Experts of a small language model: a sigmoid router.
Below are experts of layer 11 (counted from 0) of a mixture-of-experts language model. Rows are named up (a neuron's input weights, with its number) and show model dimensions 192-287. Each number is 128 + 32 x the weight over its row's rms, rounded and kept within 0 to 255. Numbers have three digits each.
Before each expert's rows: a language model's description of what the expert responds to; "gets" lists some tokens that make up at least twice as much of what it gets as of all text. This comes from a sample of Wikipedia text that the model never trained on. Tokens count by the router's weight.

# expert 34
It responds to: Numbers in tables, routes. Standalone numbers after spaces or pipes in tables, dates, scores and route names, such as AR 5, NGC 6826, Highway.
gets: " ", "3", "5", "4", "6", "2"
up0:114128131110125125126139144101115131102127126129120192130136166112117138072130102125128151118118167123073104127128120146153081077093124097081161138189121117161134119080100129108126125129129138160126130122110141091115118156145140141054184140135126053127130116000130205058127033234119123140
up1:143130120145140169146153213129130136120152109167150071112127146119128126098128084118134160127129128126119192255131070131127131128141133058094145129134115140113109126148140128128107091141129126128114175126142090133177128175129107164136121127105108131134149146114090131123134128130131127129
up2:000178164127115121127132158125062147149105093138038131081128189123133132096161175140110128153111124157098111097125130127147139131040119117150055123128151126124085094124119123101123130164129157129177131129204173087131077137129123120124127150119122215093111125101128125121140163115135192130
up3:089120138118157130154131131130134135125089129129077134140130146114185098120135143134164120176129136148074107123102132132069129125181110068138171132133113119136108161177075114127130128058113164172186135129113019235140129149156128141147044131102143123086195237146110176097117059210150053118
up4:130183148127084140070183183135122128166112137082155114132137144205056140133129127145165134128120153125138101027096135078126123104141116129151151113134124131100127051069133169150134125131152099134134144101121139118137072141107090131128122125117162130126123133052141129133060126135124131127
up5:129125091124098091128190102154088117132128164123128130141128139151146114105091130118132129160223130120126083134101129130122121123222156122130060124170133128109165127055147128099147114126128125091121121124236085157127058207133151072122137139104106128073138095158107136050130115105126172215
up6:107141089127063134128107135129129096133174113140075137147125126124073152134120122128198152130121105098070125148105092124096115126058060087110115129121135107128126110143202008141128128123123151123127126111127156131136150143171117148126131143226124127132182071110120118119131107135167124127
up7:128169124106215138128128127133179130128175093138124133108151087121139138157135138137105056104166128107148123090156147115058145128128116136146143130127162127085127127133052127131155118128141154198126128110165154114118204101152161065126130039166051136192103131124110064163127153129160128176
up8:104176106129119083131125145134087194134189080128121131127126125230103170157124128159085096128114155121128129127129169127091116133141022119175182143171152168108098104107151130131137133077154136133124138125129164124136113007138127104106081114111166181129119138122128150127124128220125170026
up9:163126126177114121150141116100132132140123166098137127089132155093150087125095068150117112162129152114087084124154157047092174117212058128126204091128124105135132116108131127138128158159129129069142117131117190185123095126128130080140124098129122128126146112116136110142105125065141125095

# expert 57
It responds to: Capital O and ur pieces. Word-initial O, U, El, Con, Ex and following pieces like x in Oxford, Oxshott, plus the piece ur in names like Guntur.
gets: "ur", "O", " O", "x", " U", "ra"
up0:141156134097125129083124148136089129147128118135139140153100137126145127135157137134128125135128108122091126105122100131130111123134129086175159128137169188184136096124172175083141132117128137129128131121110131131188144133151130128128124125155135159139174146103122225090139120127117134127
up1:149139127128101140102130145121164129055131074107126068122050116141167083126116129130139128173102163128146114117127131004153145099167122117088110171113131145076115120130061122137099127083124129126117170074122120160105095123150126153149134073255144135126092136142122130125067124123112124079
up2:111147158113087119123115123120132128118141118127129122134093127156160157151125099147255129053112109161122166123147127118129164069158105124125126128200126137128123091128134107158134125132146186142118151128145101114089191117142133130121106088138032093171132133091177147131115150089132125129
up3:129103111150183130095128094127130169131132133130123117130061132132129141133134132115231133038078244113127166144131129166141130078142152026125132103165115131119066110154146126131180099147115123169106112105158124149136161129126153068126127122191143096102125097134171133113129136146127093129
up4:129125140125139148129124169022123175105123109153104099105141177125128139119117128105119191117134131145127118136128143104090055130174122144168163098219122165137146140125187079133112176123132067149152142137118124130123125128105126083124129115101118251074115127167040127104070111182164171130
up5:155055118134143202141141115156179116122135127169120151128095127177200129161127148141116132162128154179127138102129081128092081124127125084130153122163124136085143168183116128129128126122109112130119115129123142123165112130077023193163167098126134129140142119130107103099107135142185189106
up6:150206128126123161153159123120162127153098115112129119178128117124080128081128145131127060116136151166125155072109134154090111117180111085127181128151046064123130130150121128091136129140128115137121112049064126149118086115128162138160132132161171057116166079139134147149152080121168107107
up7:128085170119058135137227084255211059144148130128131161122162128123125103131154139109091127118154139142135152170113062167126149135123155087128126127070100087141135129034078050128209133051135126118128123127138126114136194143124081114175176132138156095124148107128093121118139137095184156156
up8:153150078187112167140129134069000147132119123118107089138128126140115132205096157106231128116170111145125159101214127111080129132126124127090168155135136128154110006115178067125072167134125129137117100116150125111162104123123061106070086107093088185242170132099147114164144125133165141115
up9:136144121198097053044129100096130144113143000135124124128129121046128173105131166159126112128140129163198093138139134142107060108126152127086119110167119136105161185140138134209127130126115129126130130129127139128150209126151123105118150105139170188024112173073156235102144128149123128060

# expert 33
It responds to: Years and closing parentheses. Year digits after a leading 1 or 2 (1'945', 2'018'), closing parentheses after names or dates, and percent signs.
gets: "1", ")", "2", "014", "%", "015"
up0:041155156159163150113197147134127123129123113122089120112079051163107125068060213130087093193000093130118135118106116133131173124148112138177028147100255130119125151158153128105127112146101125168135186110108190147134139117162123113115157117140099140061155153130128130128128210092120123119
up1:142101106151124129233128059132129127154138126114140128138142133142060136221116083126115121142132092124161080173174128155116131127100129119127221162088118127153159106103108085129114196116128223129098133064091140130178123059127128121106132038255128143133130128103121151127120092148171134127
up2:115165125155077114126167199192172139136064115165134135126136132130098131118209115130077126100132123130082123088128128129130125130129018077182115122121153130127156137125134128127127073145151129125133174180171120218128127143106179122129142178151133121160133185135119126146129187129139098162
up3:064130178139227150128111145135140113110121046156122127121121128172039112138204114151094063128127121154113122096136050116099093127121132084132104151135112096141147124147096111128128073040125129130175184077137095129126145103160136052127127089145099120124129166149133132117127108127099000142
up4:085117131173180135137127159138138147097110142117128138120143128101140091130152135187130130133131131128132134131121194223115127128147122099124147090137188109013168184091107125144129167119130163137177130116148153176255135124128120125128129127116134140151129164133122127127122182168130029088
up5:098209083131139129135127180107107125088129126123140066143127151146010167127066137126047123130098128115126124117139112150157120117142074127118107127127127156178136075103143095126132208116090159140190159124131133207136112093130098063125195128095165098152122114125123133121129192163123141122
up6:131109071118127185170124111128179209126136058117137127133135130122165129140120070059110129151132136136132131109127125151091130130155053053122163165126130116121131134161075136146132136005121154099117133057135103119130130109108094094115155130148107128148175116137128110131125063097129120184
up7:112138128112194075135103151078138106224135146121133128143108131125127128053057117132171118102080140127134134177127128129145124127142204118129058132180136081129105095138134130037128085108032023141127158126110126135126137145156124125128128121080128144137127128128126133124140110121128175094
up8:126163129070118182122135132111157032022082142132142095123126143071159129128134048132131195128142142137064146113062135141194116080163127094126232133132091193118092180113164084131130026129126109126142129140132127180130138067135148127127181110131121125152116156117127096127111128128159050191
up9:060021173117163149051140072115134122163121003148154102194121128084125140090129116099059204149162066136128127139161079209135105115090103127130177127083141105161156128126005126119113090111130067126167122069029128131154117090136133118128126072129135153114138193131128126128173129138130000116

# expert 53
It responds to: Name-start consonant syllables. Syllables right after a capital initial in surnames and places, e.g. Tulving, Kubrick, Gullesfjorden, plus decimals and pipes in stats tables.
gets: " T", "ul", " K", "ub", "ip", " t"
up0:246124141108018129088165041142114129147111137129123062144050155127127123118127134078172126106154130127106200141069130125127106155196126127181226140130130133096129141095102126212129187122131128118044096149121123212127102126216035132077129129120167133083128110108116078127106118126152078157
up1:090120122085134093141090128125122120125135128122123151127169146105151145078095119085148234127121146128082195168004175124076129122131134101131139127143148129128027112153117113092114157111157071154127127044184081024107124129130124106147123108124128147111118025127129142133103115135125030123
up2:107126114114138031124138044182117107168129140120144065135128135125133128129090114245137203095176122211126129143143058128113126132083108135124118147133128133119123044087097093147010136127109154127122096177131189100127181153194112041129145074162134147099113111128126147131127132132164090103
up3:140156171185151154182134186105058127137114125130126129093125135123114121124111116113125095118070099107136147146120127138200159127091131123172097082164123125130135117131170122084152143134128149172130122135207125124171122143133092150104025158118244180110135026185143132082120140128124172103
up4:129135102141114128128088128104089190112134072127022128151094123131133188054081135158085126118184115130102173138136150104073084160120165139147105178104137127122115140123122120037108189137046152114179102082078053143130137136154141129109194146061155194161099158137106144127140186101144105131
up5:094139116064141126129121101158130115172157151130131123157193159141131139186047096178136189128114126153152183131126108086131139136091129132130128087157196151211158137111121108194098136128129061112244095137133139135135134115125179048108154099124120173184155124179050134134135023153102130097
up6:134080130146109133126137150134153118126124034136129132126186103130140096128130126120131127141162122112117147130141135115110126126098072124142209112094070169130110239108125129052156190136209105140132164153150113131127133094131089083111128121129111127120135118128139140133133128137167129123
up7:179128092135146078143107116099160098126123085123086075130129129140138116130116173155130128137132117197068140131139080122132086128127092145078136130128127173131111084128109045204120128127128150137129157134126132131129123138129048129118128052105158168127175128106122123162122112116184142130
up8:188120108150137123136107073120131128130076081189107128204133124123121137132037158089120127143159140132096128193126128096170119116135128169113099095125173137154125131140125137176128124070110128148103125139087129163128150127120067104116136167128130130127130129055017090123122118122125127230
up9:167145120116109156126232158131084052111127089128130129128029069127128073099153228120146119119225137072128125123156160126117123106247099122082194159140127106097111120138124141145129140119073123189131104112128136166158137109129155132133106071212067153126097156100042131138108100069136184132

# expert 38
It responds to: Two-digit numbers. One- and two-digit numbers in scores, dates and tables, often after a dash or bar, e.g. L 14–21, November 23, 2019.
gets: "10", "12", "6", "11", "4", "15"
up0:077174110144086073128215170114114046125129127076121127133127189069148153111141098141115184120125148129137103088127188134127149127136079135133133163180129127134141126134127112131129076122176142116169066155128120084136102165176141136128126028125129141074044129108122131171148116062118165131
up1:016131029134126130106088154149206160158111128165119200068116129112147148101104173128139066064134152128096106112090064124161111104085129124117138125130138134126084130132127124128128133125121119167144145129185115138066126128179169128080212129196156177121189130129127124121079107135129079128
up2:130201098131106128118233075132136127085150126173153128112130126124119121138156108121098129154125114128127114121128154131112138127128130080066120134147146169087162082097195116180055202127157131136113054125127132126151124130148129121124126118126127107126130128126131250062127088113080146085
up3:127158137125140103093115142126129089084117096124174167127152132129125102124131019121154146128129074110126114128127102064172128101134170127125128125158128150116108195094125066118144130198101198134108175172126123255118151224124088128113093142132143105198138133102129163060143132191162129055
up4:132125098103127034111131137211180127065131136124137129109139131131134129130128126151129130156133131193113121152119188135128088073103125095128136107133126183115127114076119136196126200134126129176142132059124065145130138163099115089129130117109202147128064129120108162133019144131072124120
up5:160136127140142090127096122023112156092128128088136129148126149175130162216108124170129129127094096121105195112127131127126126124140128122130128120134192192155130128126151137096122136216122188141132127024134097152160114125194215106094048129076128095133128128158133143132119084141151205156
up6:148112077117099123134129165086106139082130126124060107129128195116142127156150132126116102173106213148127151107129090122148129119213029114136125115226215133179183123117124167151117140065130136091127110044123095127040106127134121137128101087235128166091074128139127158088129132132124126122
up7:132178139138122129134128147169117210129118095171130159129119134126153085086130165126133105096128141143056127120131128120124129126175077195173118199118123138135149195124125126122136222129141108159115131127182118142065116138154120129149135132089126153212248127167084195163158196129085113115
up8:096139081126132129157168170143113126116128139172084136129159105145133016117145042127120130128129138130141127129142118083126106128152097128090110079126108032141130115106124133207125125127113189071052132141110108120117138115159129129137171117161196164128105129105137213124156114138135106122
up9:160086080211100128156132158129128138108123067136115142158172093179124125074194127161117064119110129194125154127120129118126068128148156120128130119151098123128128156129153132131127127090134136058138128111138138157190064071055114129133111127129134131106093128102112218129154085094136130097

# expert 18
It responds to: Sentence periods and decimals. Sentence-final periods, often fused with word ends such as year., ion., plus digits after a decimal point in heights and results.
gets: ".", "5", "6", "9", "8", ")."
up0:153121111155127125127131169128129109129155141135129145133165165119128099127203117127129176152131111146128132121127085149109132131182118128128160062136093128127133102093131120128127128082085126128121133155039133216127130153127131116136062109128128125133126090114063143124105108128108049130
up1:140163127126124137129159183040127128097114168099123128110122170121124184110130124131125127128129255131131124127133108117154089111154119127115170115170186127163102120132123173132121133115126064128120063126155127150145130090128152123127120125135126152128125126212136069121123128126093146153
up2:091191185131130113136056043127145159131064145137118124136110129107112164121055111126140118064129170066127121091133109132115101104125104132126189171132135134089101104125014065133046188149153127130124118161152116162150045122121131167128128123124130120089141140138142122130113176118193204127
up3:097128136093110159129126132085128079133200123155127059129117128135213205118127127119093116128155151107121150130134164126065194128144134129097214071157130127129163074132142152125141133133090117130141138128126127151242172033161186071132134060138127115166106168132121140133124126127163067124
up4:125193100125075139119161124102145065134134109130122155146122132128132128167143227150171112129128129124145125182132137127133096116133132135098091093127119128153046111125149135136146115155106083159115220156142124110119128128129035124120113125147127122157148110124096134129102102123052081055
up5:128015129129159128135134131129127111115130074129188119119140170126204125135136098129129136128120158120075146128075053157122075127121053110124208087133128179128117174116106123129117168078135128121133128209050138199151126084128101153128120157157135129151087128103128126128132165122089133131
up6:118120125129131168129132117149110129128120092125129125124132124126081098129147133103122105123107154135099128172122099148119121129174121043147125148137133126120113177141126133132122178128133142076087128167212171108156125105094117255116107126073128174130131124115110133134135128064133112119
up7:128145183137120155128126127133171129128132147127171126127113130125133085113067121140132135120167182134100137150078199102094078127130128068082187131128031174093099142136100089167134172111128142128118170215126131152159131173124127133127147175156129110129164126199135104128080114128174116232
up8:131127069088154129124134110044117139106141063121128146127135152112129149128090115152003127159141164133133128153154070135127130145141115104135105126185154126126168108135137125141132093122130123165130112172124130056130030133127213118128124189206178133112137090118127151127125141110061134083
up9:156018122129122144132128117169174129133152123096159151074137128209167128087140072124094125128123165131139123129130060127120111131128157128150127140130114125132124129126109135138155147058171132128172182154128125125170135106053128120139096128128128116183139124121127173129140209143023144111

# expert 52
It responds to: Sentence-final periods. Periods ending sentences, often fused to word endings like s., ing., ation., )., before a new sentence or paragraph.
gets: ".", ").", "s.", "\".", "es.", "a."
up0:045124115135224120127128124116123154106133132122069051127103128167133120135131128152135143132111143157119113133137126142145170130102120128126115043157125085192130128131077131055179085131126173127116164153208084127107113120195122015155092132121128127128089125126113127052076224124139109122
up1:124123125123144125122126124132130140116126145160120125171118123133138129132132141126061112126199167129102108127127127127128097133122060071115137127123127191091141130126187111158056125130128168167173123131136131099110143059132136124089127124114128134037125128126135094079109129159076129136
up2:114122132190095131085127128108119130104132027116176237133124129157123137128144137129100087123174111135090145128131129127166093173153131114149110196116078118067152155151084119125128127069153131104144075130074127121110150029130095128069119118105130175136132145117102127121125094183138129104
up3:146088097142155131125133135128120115192188136163129133149123136127131078133184128127136134127039146122093129100119146142125120121111127065126101158124151173153111081129149133126132128128129124081129121127255140125113134173166125126072125141255129156127139128103125128141134091119099124117
up4:128143165035038121128128131126129120132127179126131132123119131157217140125133118131089129120108174123163132125147159106118107042126141134160136130176131095062142049133146124144166135127067101141139117115085126136132122113100084132128097098114127124094119131132097087149110135094117152254
up5:125095211127128128135083127133129133122105127148114121166172127132089200128130180128130132004135130171117107121058128122180130145132128017128152118127130139131134108128135122123158127128122118131132131147126105131131162128237136089125117121159128136126167130139137106080133130126013128128
up6:130137254133198126128099126144130126123129128132134100112128158186146138118095147145144116165131133126068128132197123131129136125043125107127175133131164194129136156108103130128172179128137120126107133143125143148182125092067128135067131120140128122129118129131079158121126080156125132140
up7:199126049124059120117131102127093173227148080073218146102126128152057130138127126133179108101116059121138130154134138130110112140137131129129090149143141120128159128112202089180125199110125131135137200112124188125130135108178097036105093126169127134116160129130144128128151148139158127170
up8:120118124149152119078132128129070145143135119129084120127127128125179119131155209126112127186159122132063126056084130127176125105152063112119129116153128154134187089131129128126121111127128132114130125119111127128081122124137128071111104134131128055117135128127153141125137123112119116126
up9:160154128235136128134123100133135105120125079109095116092175141129196131126135158156139126099080123144000127133202115127173138124130127102126128151125176160133130140145134132138183127112147136118106142138128216145118144157109105140063149125130128128136122132129099168133136094141126103143

# expert 9
It responds to: Counts and quantities. Numbers in tables and prose counts, plus quantity words like six, eight, total of, more than, population of.
gets: " | ", "6", "4", "3", "5", "7"
up0:122128178161125129129000093103201120110143083154159113185129146084140081098130128124161129201084111109080123193130120174134128125104137053134168137125181129101123166141116064140125138154185107015146075128124134115176192083124096079101170128109120153129170170119127129121129136129088127058
up1:167137140118105147066128124127144106100166140137135216001155132130199115143093146129055162137138169127137110128134137147108114128126134130133130104133116128123109106127133122130129097095127199126155116122113090171132086162073141192154125078144155128115116138186155062129129106182150127131
up2:127130132048128142123146113085109128063135140128190127130209132130188124122117113176124090161122135083146187125128126133121154128188126117047203089128135114128144083117129125125120110130114096136129093142141123114129118079203207104128108077144164142156111123122126131127133088117098140066
up3:128159077128127147158156105054025129130113167149146164160112133105186135132155112124132101091142127135123163093118129127123132128139129130128172129145110153127111107124130138136127131091141200054144067088084184127117107130174218080132122091164096133091123137129128132118128129126131165132
up4:119169122169128028066222184141128130128126090135113127115150142107112176129138127105154129102127132130128127138131120129101052131117117128196123127120189185128024168098161109118121180152113232204123138173149179137074125188127131119128065185111163214130209133111131209083121156180093145104
up5:110129127118127130095076130127150147134125127127102129106126126047128151123128127169093119096218131136124130122128144128151101126133127180243140146128129117083211127135088121133134102131134174073127146130144135118086085196105155112137205129138123129097121085096139136132169065129213111137
up6:146144127126131124189132167127121121125127115100167215124127179144133129096124149126135123129128085101082192111131119127128115092132160128134132128132160165116131126130164119136132065128137164093135152106164145119173046132115143145122145128122137135120143131137132133135171139129153077129
up7:123081130143173127156144130128105142137052128125112089160103128124133110129183126028118130113096123129082112131129190078125109128186082115129198103136122127148132138127170123147152229134136105120125128051101068196120126106146133074128128071213132117170124129177122132151081146120113094147
up8:125130102123129090107133124129204128149130155124043208151123162104131081120114117148110121135130115159024062141120128148126154121088091134150123128128142218116125170126135122128127195117133163103132115123132126171143143131131135115129112118156099140148127209136077129106130127146129087121
up9:144126141129154158158152065138125108086055113134171136233136155172135082116153123130157134168117132160023106135128112165096099127194183063119126129200128150148128128098092127108105170108132125106125127103081128129150149117077126052171082126118132148134196125126121129110119129145118109126

# expert 15
It responds to: Table cell separators. Pipe separators and spaces after numbers in score tables, colons after infobox labels, and °N, ″W / in coordinates.
gets: " | ", " ", ": ", ") | ", "; ", " ("
up0:129128164131136097113056114146166175155137146134134128128106129161133130109126135133164037130128137097110130066156155082110115116120119139166227127137103112037176138124141114125146123128118076136118129129124135116129090128173129013128110128112133126103176112162096165132135135140150128130
up1:013115127131145183122132110117226135123145119106102158176117122105214126128117116207140123126158214152092116073109165135202128106000128120130085110113130178129084150135109128090150133150130141142136126128192133137123144124118189134083137102155129128120151139147127139130183137110113107146
up2:157180130126129132116128129045128208149221128128127104250126132044112149107149127128123125132120171125128127107115145130154108126123053128094125089147164126137026084129109128113157101181141126123150135064150148133212034095121155123114109129144160089067154129106124133150103117124124156137
up3:121131130208125169124073126148126128153130130119094106120150129124126141089130191179179173120132171214127132110136127148124122130185127101130120128253095127067110132123128164076128125088077148114127130127204073137150121124147143118100132107117140093030124129131137129132105121096174129162
up4:133135144133184125155137117069177206126173128135085076213127141090151175151139129139131126103096139126078134139144144131171158092128160126120136128126139126112134108121128065119150075112130128106094124107133121118177128117097144127107130116137169132106134126154131126127132156111156134203
up5:105125129058153101128091126128120127104218053095129137126152136131132121130148126173089098050129138127099173130098128127128152146123112129129106096185130110127129092123192134134126160151121128086135126138125127143122130093179149149121102191121105111163108160139138130118104129043189088127
up6:110105150128129070171083116132137096122162104068129111128127121130140123094127081167129213091155121127130121086140196181138045126135205133126130102142100133126120122074115066118132123102128120133135131190082185126119137098120128096128119123126191123162082134109069119126118132132149126127
up7:128087085171101154125128122113146097137127167123128128115122130082139128093131134127149161120117138135122107099125187127141093128118158129116129114136115213141141139148125091143128152108121143082148135101139224165154164116143132132077150094138146126146126116071138156161064127138086123173
up8:077123129120147157131068133115138067147086098134160124135102120126139134042102136152114138067154174128074131119121124121131117129127134127120153137191100139061140160141130140084111124134124159178129126153130138127130036119175140157130112030127137128125146128132128128115136078131126117122
up9:187147129103139073061175136120180135142152114114156119148133128129104137143139145132150124131136137164097121139205134204120169141186126146126127107176157135158141070099063142145126135165111128131118176150108122170193128176166084016107101052126128116112154127137104127130128147131105098121

# expert 12
It responds to: Closing punctuation in infoboxes. Semicolons, closing parentheses and table pipes ending entries in infoboxes, chemical identifiers and tables, plus coordinate units such as °W.
gets: ")", ";", ");", " |", "°W", "°E"
up0:131130163133127073100015130146128128118114117138128162071164084136075119116157126116159134126108132123121075138132143127131131119109114132130128135159131130153131127118193103132132154118118161141137158092122153135066103194131121139140137121096057139181129137172098166132129165122133129141
up1:119111131141131149128123128128116160182126093129131128127126128128197128129130171190120132065143121133131135132125102120128086112121110074117106119123168107048113103138108187132092198163149074124127127123165128127111218148126134113128133196162131121136163153109096147116114118166135029103
up2:111166139191129129137176085118128150114119043131130142143121142127075153137134193132126131129120145139139135112138152125155140122131123103133108126119136186172137112063084114142119124214167189128133121128107162128137119127074112128128107121129202128129107126020109117139127113123130128129
up3:113128121118116140134112127112143089155133114149178162156129142119054126158155125203205127149166102134128136167133129134128141177168137111128117100131139147128052108121126133134111095127246124123126163133193181129131133075123132124081131120128113128132152120147128132144099146177126169148
up4:123112126109134109133106117126110123113140136140188132079127148120118124132132121135134118164129125157092109118190120127166124122142074118079096098235098111205166118157065204128122121136080136148092127109125032123127137129124137121136162051143128142133110136123102138140073132130125125082
up5:128230119123192133130135132128110133130126143149208147115142126092118154134133095137197030128124136100202124116187136101125132148139152130119127069126176048122066128033129150138088135160072117133164129152143153126191195133141129142134148108091180148136130155128170130128159130129119160058
up6:128230138064132104140117152152137120115111155094134091125059133116142128134093137090114132135080052157152139151110173129132131117132130166176138133141106138127168145137162062086188135159118083122130128130110098153110134146126081109128119128083182127117129134088145207096133160134151124140
up7:120094176135178105128142144120071130121105226131135000193125092123127156127093115127130154140117118197146111048120126128173132091127149126100129106187148192128148175129136152126136058120130131138118126139110178167129158222105148126113125139118124151123121140138123113132099158120163065167
up8:130169113131112084103119142135122172126123079129171066090132166249159137140107133100161147129096123133122125133158132173129128124138127100222142128152062086133102133122114206136121167116127212151207163091191158105119196111051127127186132111060136111086159146133129185141215125083060133127
up9:137137120121126089102067097164128130168145071127125082128166168118131136128155128115129027124112135118013086129228170061149148186121124123115127152126121143099122143066139162130101137104097159090139189023142135105107190126119107077143129159095122127141147164126145146099124108133130152139

# expert 22
It responds to: Digits and list conjunctions. Leading digits of years and numbers (1 in 1986, 2 in 2006), plus 'and' joining list items and Ed-name pieces.
gets: "1", "2", " and", ", and", " ", ","
up0:166142125168153094129135106103131141077132130073059141128142111236211117128100131163140156164132137080134131079133097159141173131123084127127149125167120170065148115128112124163128117131128136149159128157063115159129146131126124169110133117090124131122130133137131111133103216090095123123
up1:137138120140117082153121119120098156206089150154079146166127155147138200001178117118122172105089150100122160123143226128176159124144128126121138157156140146107138129112096084200125138126118201127124127098130161173123145132136129124128082122124148178161138110158125028191111128131126149131
up2:113144125196072127156174136104108110156133128137120142137102141137155075077133109155132110137115161235064129182112230031151129128154130129113124126137145137139132168143188122115142150122103133089057113174078128151158143100149078190083081130137184141128197190131119128152105062176086069142
up3:011058137128110134114121120080134103084104124130125033178130150080140130131127160122176149114130128101092111124138124158054105129145051050116126127127081131121126128148123083039131124039149118136145100139115130053128080130131106129140107103129143156101124194094135139146136102123129136130
up4:131127101161131183124124124120126047115099066129125185120182121097097175146131132149132128126131126225133143129132142147132122135146112125155159127127107164202129143127128095103129181151142128119120104084162131128085190125127152179138082158118118148176156170093103131128103130153133007133
up5:195228115174171183155107096127090141144119184126176134129000155148186142127103132132188122127129142145128123159112128134076128130093141130111102198167127152087130101115083138128128154146119177164132169133130051078127092032144128101154123121092128128129030137094128107104105108168122185141
up6:172089134125177107121136110135097115133128134089127129110119078129109131061122112129128124220132170134178145126141145147090107128162122121111111127127176139131127136109146128121129115172110100114127153137161223129107129209103130129126135076135154126156075086110136136129255134119106111067
up7:124173125037146065167117121133165117163137136133064130158125132151151144124153164134143116166111118127079150130127129117128128141089127176133127123175123133126092181104114076103123136035059163160127125096141124142131134114134127144086131085131142168114211205147122161068144095130121155151
up8:221134178083119179163082209132146127129143046103130129123155091127100129111146180127139129126143235150113129053100122125142153122100125134128169111116144105128124137163073120007121166129134142136126124118218092181048120218147152123119113098134103128124206146120127160128120110115103091127
up9:115105127172128128148118099144122124132131111116140104126147116104128128129145110130126201160151128148182158136142092129007115135149139000131151146129131130152131126090131130102126127104131124131131146111143099091140133152124149128054179138153113176131128127122128129069135126154127143129

# expert 51
It responds to: Opening parentheses and "al". Opening parentheses after words or titles, list commas in track credits, slashes in dates, and the syllable al (escalation, alkali).
gets: " (", ", ", "al", "–", " in ", "/"
up0:232157039146153135136125110089126122057128079138154158087133126155123125235110166111143130128149133033128131134106081128175175129122122199128220073135133161116092131114125160179125107117206136033141098138133024045158144104101121127078139128128159130068095128082128130114134118130123134124
up1:148068113128152132127129117133124124185126115135131164105165126094114129066173114130101133138080144128084122135133169130062129112126141145160189058182135233131130100225180076168227116127128184087126131130152163110135153098159128113148047133128185126128143085117126135137123097088133155103
up2:108128201143134141085122190196213128197158136024024125126146160171131102102113053098087135129124116124095163129130100126097129128186174111174118130142135086075120117127050059176176150126102206042133070167139099131127115118155076062139080115128064151145118154126121159100131148126132128137
up3:104000123176132162131152157133135135087139084179095144048154129101133030093119130139122086131102249123127200079142107120095126135206131046134120109136130125126128193130137132132149114122064116162137120176128118147122136131102130170131087156058200198168165148087100130133128108143121124108
up4:132129149130144126130121161050127128112203130175131128119128141133127212131126067118127127135122160125043143107124086110143119119134126091147113134142171139101135131116134131125131124146158120131131128111128135051143174116190093115016116133235121166112127162130112110203198140125116102136
up5:139157099137124117139183115114142078130104116103094087149124129128125127087121031108139075146122141115128121119110142157128150128128131083045148122255085144150130058135133097179126125126059163128130090115114101030184207136122144146159131118113119166255118011044147114123118162130151120099
up6:142131126142148127117056093166132123132110101109098138186134124115130083056072209127116129095125172113138194109164126163129125128134179125138138130124154127131117169091108141132141156121157131133079124094142045128126131218093148131124125087133118132147114098121129048114157140166136100204
up7:109129136085126128117122059087128133102065203124069120120129152059137114125120135124157151134180127157122131137131136130105058129099121161104106147179087109141134175063099106173148123128063182083142116155128242136105122108160113079039159147134128182128127155133123145131128120131150107157
up8:128115112105123100069170128175120123121126115129111161126130128174160160085160147107160137174142127105133147125084153160165145126114125097144130125201051128179119166143154082125151138102079118047152143136137135060048070133106135073129140127129131243220124123115116223119147114107167086143
up9:131130047190134128076052167132136079121140068196114102164047125130081157119230174181202127123130220122088137129136147111121117125125122125129126134175141138184171124106184128127144116144073121186083113109090128142115097122182127134128125178160096179187139148089111124086131106136121125107